Weights of a small mixture-of-experts language model, trained from scratch on English Wikipedia: vocabulary 8192.
Below are experts of layer 2 (counted from 0) of a mixture-of-experts language model. Rows are named router (the router's row for the expert), down (a neuron's output weights, with its number) and show model dimensions 0-127. Each number is 500 + 50 x the weight over its row's rms, rounded and kept within 0 to 999. Numbers have three digits each.
Before each expert's rows: a language model's description of what the expert responds to. This comes from a sample of Wikipedia text that the model never trained on.

# expert 56
What it handles: Suffix ing and similar
router:550588546479476674504518460616414493454492482512487593487434564494482548491473373537438473526483491497579513465485549454481503556464512486495516514480532518443396473515470454485587515502524384543498491483406472496402503454535488500481600553500585482474618459499422502464449454441493463490533537577542525481482477425481555449521422508545483619507511530526556560485563556487548460483468
down5:486528472482485530513532495460380499538587482495517486413486427449546452572475545563434492517548427450519582482498602542417526466486501468438521422608431473523533542560420533521541492462483509583439501421472556465594534541550506664480435484495489537405438470458427467503517527462519528569511434482544511500552465509572522534442498494504635523547470483519502452576483576436478453558513
down6:450451467543499529539444453484466468565558509426397566451506537472468507488501484544571563567580580578438447524486426481500458483472488478459555524522489583381548506517506579567440440432495460541403535430434543481496425524523501527493524410565585387535505462501424508507480571503458588448505452514527582545532532502456545520419548456537460446474519554583551469462415520569441496469564
down7:514508419435521427540476538550586586572400500467491604555537441493507557523447471557534566413487447585519520503510457500501557487522540491434518478391471515490482614474445386452510491449551514508576481634567573550553481470516475503516493514555559466495505566481512565607544500438473493428527523474531423490477578480522537504537571592414470489456535551442510547477588514509445504543486
down8:450454512488493464444429514510523487508381493531496532508533564530401454549420489436491468537501427548552470491407476500467556451539553569495509554528613527443557544458530448511462496547555517433638415533543462623481525558497449471519506381515498496542449546539519490564490429372530527485581473464537420435472519480496497387488463500460461560474556466544521426459407471487531450497527
down9:516474490477453509540501502531554542519488566455518486446500458504562513386522620510566418471450556458522535491485485445581565465447551492499472505386540555412557523507548522410588515440411476461472582526537471517452479472512420576457531454554410572562416586492536543536550460505397464463418569511435588456476493501530527472547392528573424488485463503467475465518490480558508591531493
down10:486502462559516542503478504590500490551519516486542446462496515545398505439419457416579401450524515481530486517566472571603579536487514532552464472510485583520474516547505464473496577561543602447517490537415485597372486453497408541539473592542482562506488501583544470514519512627466484492546557476540507531486562467468493449514556557607504527504547427465490387445515473472467579490414
down11:477571552490488486460564480461555511457537532478477414559524433558506529542474490532521508502612518506426471396561550485540544629534484624539416471486534397474581545490549558505441550458538566472538509492463495486462381540510497513472549502501465459499472484498547545375494525365525446463515477531500572407508537556540465514547463548491509464490517461500506460507334427467514581517483

# expert 14
What it handles: Mid-word er-type pieces
router:529495571494423571506514458559439480534498621503469441563430550492501488519521477532482529470467456442594508523520471558360556493498516474516514522512520501477437559479454583524501552529615462580529561341440528497507504468461351508520560576445503541468530423539412487505496454517497456445501578560571544459446485463526509428463464514543512575560499434548590510526529523501492604494500
down4:487480373465407446426409549472501579520549421440543505457493513542475469526519551358533456526492551573495495644503556513595504592415487496514467483532498536450469465493540435510436561510427445496553496531431545497523442510376444486474496501469461459485407462410507498554556468457486469505487415512509463492499507402474566511461546535462519488544451475437495426443556518587554528518459
down5:554535452555553454551465473486573490458475445458444566513557459557504461524459481507556536526557529528503475489455471446610479444443505490543623571529439462467502397510512532463489457566505409529620431498504588507576481478635467598439491527530534534476463479465548491575484524385521460446527445495522448575564557500619579509583536541538511490497458583461461501478482542521511447476436
down6:502456510490485534421464526535510610563496478499496581428571446557425546550517516555575428460508540538522463584532518470484529539540506445539471483461515488528449547529460489543500549513427539525503574515520422583514531425448529490479460524599485545558525577440489479569487487538403426537465641445414519468554434538380446512443584467536466509481352495465485534470486507489498596468433
down7:448446565582547540481494506500437447509501559575477527468502496471565659526539517559468544404546576501473482510458494613498460455542528386512548544467561522576542514483568592554523501520517492403492463563514554416583532514526468531529454477522548520491465426535460433515542525503463458516473454454428571506489493560500442576489558426520589488398492576500473613572505502452453506477581
down8:535534579524553467475503470436565481578593437499528434516468473464459463514413468512490542469450449583504454514541523468545533514503398494463470545472579501484464455556515486477545628560395617466474446472547504425455563433543473497486547451454446509536412472491595452424612466525541547583478505502425546506536469486491520421459599444508554455575521532511453513537594413504523548541513
down9:503411504441521523454470467511508479489528629500516537466488514520513438419535459544570424489518519415460536468443467465546450547481495615552590480486507443514598496536569492480485547499579489504526549468456526481493483589603474550479557475501517524570460484452532428393537533559469463544532512445503532357530532518487482513397535491471474446480604606512590537513421408430523594498519
down10:441448481595552499547478550486620444530478530549483563524412447533438562455500468440608503464437532516495453635540548489511468437482574549577510515483488507559430461471484508573513420545471424509435530530535534511501574497424501545527459471430437419540533576632568488440519547545386531481519546548518488485543548500492489535472507536420395496509552500520502509548466403550554446486487

# expert 25
What it handles: Word-completing suffix pieces
router:515525499434462487533519461437450515526544534506500531425534473439499508535495484560387482465472472538526446324552609500300517520498428539462534556540525515477451529438483527490640545547497437554517632470464505557445553482456391547534542535505552494467535546505516562465512508455491469499516563545524509496483512414448563476500484499567542526548515567496410487459529537470455543545472
down0:375515489451592426435445561513417513407439476482437486443505466499476609486490438469509542519517490506485585521542521460518517487440478526545412403490525548445404513490404498506502533504550536513531579495543547500534450506517446505463513480466574512532540519457452439504552494631376495515550541543515521577494497542430530594501579506451509531581454509429523596519439562515509626533494
down1:432544463532550490492451396478504375527408479551565475505515560491564441558518518507444556525556456489526501463405490438505513503450451442444499515363493516510484532538497446443524527593495480502513589540485425395470461513566475536488462454427472564541550425539517543466524488505578520469499511499591386467531482549550511447507483433600600433550511500573567541485383495465534429486503
down2:506554548587483496464540577576509499404470551491472532511522587525485446575440546474473504444482503515490559626462401533515476460510522543524544401481498559531480491537498502479430512566494471477482425616406444535535532555423498404550527465464538511557449488467574469475541455545404589526616445538375498486468532512495484507416474548407468422473503411442483518545543493522506547508445
down3:555588506418446560549467493569497560570462485463459478547509468496552518462476547466499476522497470508507636488492539596533526529512521441578496455415522439520445462423461449533496513482517521447534463526485454476567400508441549515509482479566610618528502562555567476527407481529505414485538580493494570534468595461479651542575520483420528527457517485525435447493460480529540409568553
down4:507467435491495419530465533535523464563491403553573389502562509528481430540398503504528451458474488513491546530544560451581420584520475517474471463573540449480448471465578604488536529549542488471528561488468518450439472472576534478531426390525404459451542474456565482555456496430479595554468419430566516495535497588483523528413494468513542527489525424558476458442548521570410511407460
down5:590529488551428494489454492497397506493482493546540554466429496421556470614519516526493473527538489584500475428443525480534466465562519457487490511460490596363518490535568532534545478577566567521469565582538570504531505443507519549551524492500520472494464508423405544530424562520605514515471487529435464364473482461560403500610488479532489548535473553431515514423518501483580377489495
down6:433521549437546513491489598490481614560560601482619565528515448496476457456536562439447466589501584468565605481589448476459535499560537492422530567555454561481516493507439501429392490512511509450589527589475499490524434456435547437528516501445501487551536502507505439547550459538476459546498553560418471473494447463540496465486636494511528505583467483507546467442560567426490517542508

# expert 24
What it handles: Word-final suffixes
router:505633540403453600461514460567460488455471584559523592493500545412475498545452485504434461487469436469477513460453517514413579458493482458509444592515480410500459494514419513448498553516510436635472521446432479566479558422539507484556614552498509569498510532479475578482438440460461544493522524622551546469477505350418516514563447478524475546487522538491529496506491542515490546517517
down1:552450488451459457515473494438538525511522538511535483481416560533603520540443541448428558387494539504478483468617513456424479504405514593599503538524501549491457465506412447402501533486544448580602546475510525490496430497473445463507449554462475505389513479464547528513589509390486584567495527517503526435477496510533578444507478526576528528461487539601429390488474506549537592496464
down2:483443487581487440486528508538423481556567503507423483515414606452506491517425532490606453506563470536473434528532478442470448457516523594447541502464451459505498564560536512530507525487530550539484484507458587475498617504492451507507417434513501435414443364391440484428472490534499555440449530560491564450477531506453431607447529489568554565438608454421488448430468515504521519496497
down3:486487436464535470632566502532470495538553447518612493442511448510567572525501498557448533533489572503505465497476570511542476504520530357432563513643488527449499490488490573442495582539462443556495449516477494504542528439538447545476502509449451435530605408471409532539497521448618499471448493471547512521509512515509452510591488474514527511489527640486509624396536525506548490545518
down4:465505598529558556506484494478460413534542502548508440566480434561502483507581486602518482489428581514506548454507474553528563531477578498467551472488454456510546380468550521570415565409375499445528413484591520511505494486448529439514551496504441641494436566488514441552533469486512489520430513512498500488448593424498498520474583501490518490523515386495554493545416426458584575533492
down5:511561536501428498545476509467575511492462425515484460597480483590492569554412513475421580458506570503508415552519577482481478575568409507505510465451509476469572504529504511540490447457487468496517518435519510465459464453519449491441489437510499502398448429494545501595546463442532440409448441407500491557454542585522491539528506496438452494456482442513410615415326573513459497498483
down6:478492545506542448462351435523425581531474486440559497473547545545568490513466563456500487526472593529498506514509488515428524444477532471412497536526596530456527531562537482466502489442475533387546550501489588512479565470523420573549417430519547534548479545500493565427542501511473548631452515521511468430597506533569624555475576443485513574497478581497481520468596475446422505450485
down7:502511522485521565489581481496481466566528556448449501467533461472589492524578591544533458456504379447544491446542432520464438405453563504464413457503543525546469488497476537534504448498510472576482325522518481502457512586483533549429491548466536527469507510421570449546464446557539453455503551518462463466396487522485492464579412465484498490441395483494490510439601427498553423613455

# expert 55
What it handles: Zeros and digits in numbers
router:585544513476359583500437483499505474489507521640453497446465490479434605513469465575399545483459492474491506481515534481504553484485478419427472588534537474471334515482474511480458522505476492500485509441490448500443500485495488500526506549524490521426536500479441593501466490349504499457491491519524525545487471476490560486477482507606486524501508506530525530507530725560502520494400
down0:461442517533486423566476408423434486527581565474522606505493459578517424535596495519518493536507503471453455545554565473578500471438490458434451427439568479400477467564491546524596476579539469508452552510567433477496529502404546565496464463493511472554488544566452509507465630535504495478470485421480420492548554386416567573444417528527517458535531548443535481504534441524551501468516
down1:586418453481570480531479606536504389438428519516488507420503562502592444506544496497445464507477460568566527553548490471549515450511551503537491420431556537508524464474490519480517457517475449570509448506550557510540488522614516553370568440456403550501545425514524556582506475467538495524527553397493553343496547555495443490553530449492487481481477531444513507431476429484588460563450
down2:483488443431559545528431481553525545468490506455552567449495564464534556619430544527572538538485495463473596431414590473536449422531531474520453465515449460549536476477549493558437467521578462476397459481557564453463393504427461508491589573526533520433390500481408450545441451505501408483514578497491512467518555559495525441555492444493511579483446512424454490466482442447468441587528
down3:409489431542469480513393611508549476445488470529518487502395600582533475509430543524492514453598546508577466644464506507496458537486506574593583456507550413596602507507490429484471436468491475524483451496534438556529516533544513478435513522493562479414468573558466505493523534548510548526554475475461544448486432525547435564491514519482522508552584427524620533537487480479464479419548
down4:474462484509489501524563533444545407620556419511549430630541455535471492523432495493531446517492561501460502521510530568597531517574491549462566546557496559511493462527565499492494422450468551407585456508438523486510560441521523509481377489457551454491488528512573516480458573534545532539409478438550417571483444480500567580458509491388589495404486455609513514517509572482512498470553
down5:534574438602514447498469424460529562510487485543481551504419563554498560482543458483532516475566517583483501483498597462529476543559567600600531527552546516567501480480416601424570546622533513602467520491536509437452535541471504474480464513472507472580435525555460529595484492512468546570443426455459610562534419482514469579511578559524564460507479470417511511498469425508492508495429
down6:416530435478515409508483478473485539465538419481460387502496580491422485507430507488580478404417465502484472549544556560542489464499579481514444577518414513429492536524461423475420482520570590457502501482564480499478458428437599443533497466519512493604441519517398428510427529518553444541414509502467447510532459599524604501551504485451398546499481572508510502512513508467502398460565

# expert 19
What it handles: Consonant pieces mid-word
router:500616541487480531477492492535495485463530483585497538513500541436441479547503496513466505519429460499489535470562497427525606507499467440460388502531412340414453490486400503437476507526556432477505501498428485521474528387440513549520498547559488543473544537466344564523511511469498524426489537626658545458428497464485532480537415435518504478490498534486418503477467550508467541528490
down0:462391471573460441463475483522544622451546512541451501461506477528533527516486465486492509494615603477429426435456542515528558518429523528513388581463484486546471585503426528427564499528455536429468456512556465584484532493406522462503546422466572501450523440480503485450468427547395553519496526437472503524608481521527448478497529434519487493527481602674480538489518513503523452508463
down1:454472488484592487437508550482517510515485561561474470471508553508350578460568552525494510475535487508439540507529439495454501409512509452510447563510535443381513568510435512526500485474509457520395476442492490437491494442541454493548434563612562443587468403493563459477584522421527557440520552511469480608530510534488537504522526419512462483441471490540622449469604585540546530457569
down2:527533482522449493495525625449484581538562515571502579484552503492571513451443468441562603503524556587490607476516603480381541489561492460450455541567582543507557505475519452526491535406477552473439524510518503559592448476417505505483471536462445424512448461467579472516533436485382604450468494590422467511483497444528518398471497450426499594481513489518511466509464493514442485511469
down3:464572480510567515441438543507473437576417541524555553475556473336517613471458431460528485465479549491538497538487415507509494489492466444513476556389534553537440520526566486531410438409555495540504539610483463571546432458503528552560470449425521510574501472485472538492533553565522547455521497478510360569571587485445411599477565470520510484466463479513479528456469476482480463507529
down4:516395607430538463499488515475490504558525517573475591450574450446525509568490585469449498556607518572470512576521482521526502437530365502472518521454523486533519471570553389461445418503544441544522529526492559472540425536544490535482459456508512601487453552545468404514432457439494536573461458475425430467489482491490489471462547478474592458511528539526524485514395614578425534447516
down5:523507481586503502436418506525470487409515466476410616497497490404442453495526496448512450443543419460513499431562388468528463511595494486477557452433512523479493489560613493479522450444446513460496497527485402454476501586597573549507512408454614429525524573523509461444479490476498487578498514504518518543452474514397473511518460517619530478548433442436572478584455456461506575476527
down6:539522497543387582531543497532527450542436506488455515581386554461532517498495486501545524507484595501492386443631490507534471482559535528500386559550503483495430504479481455541455519446490513450480594441551607412556531516496554578605469439471545520537500429493517545477510581545559481449478486440455447491506400530511547533463445480507523482506454552514479511430619393502470559515435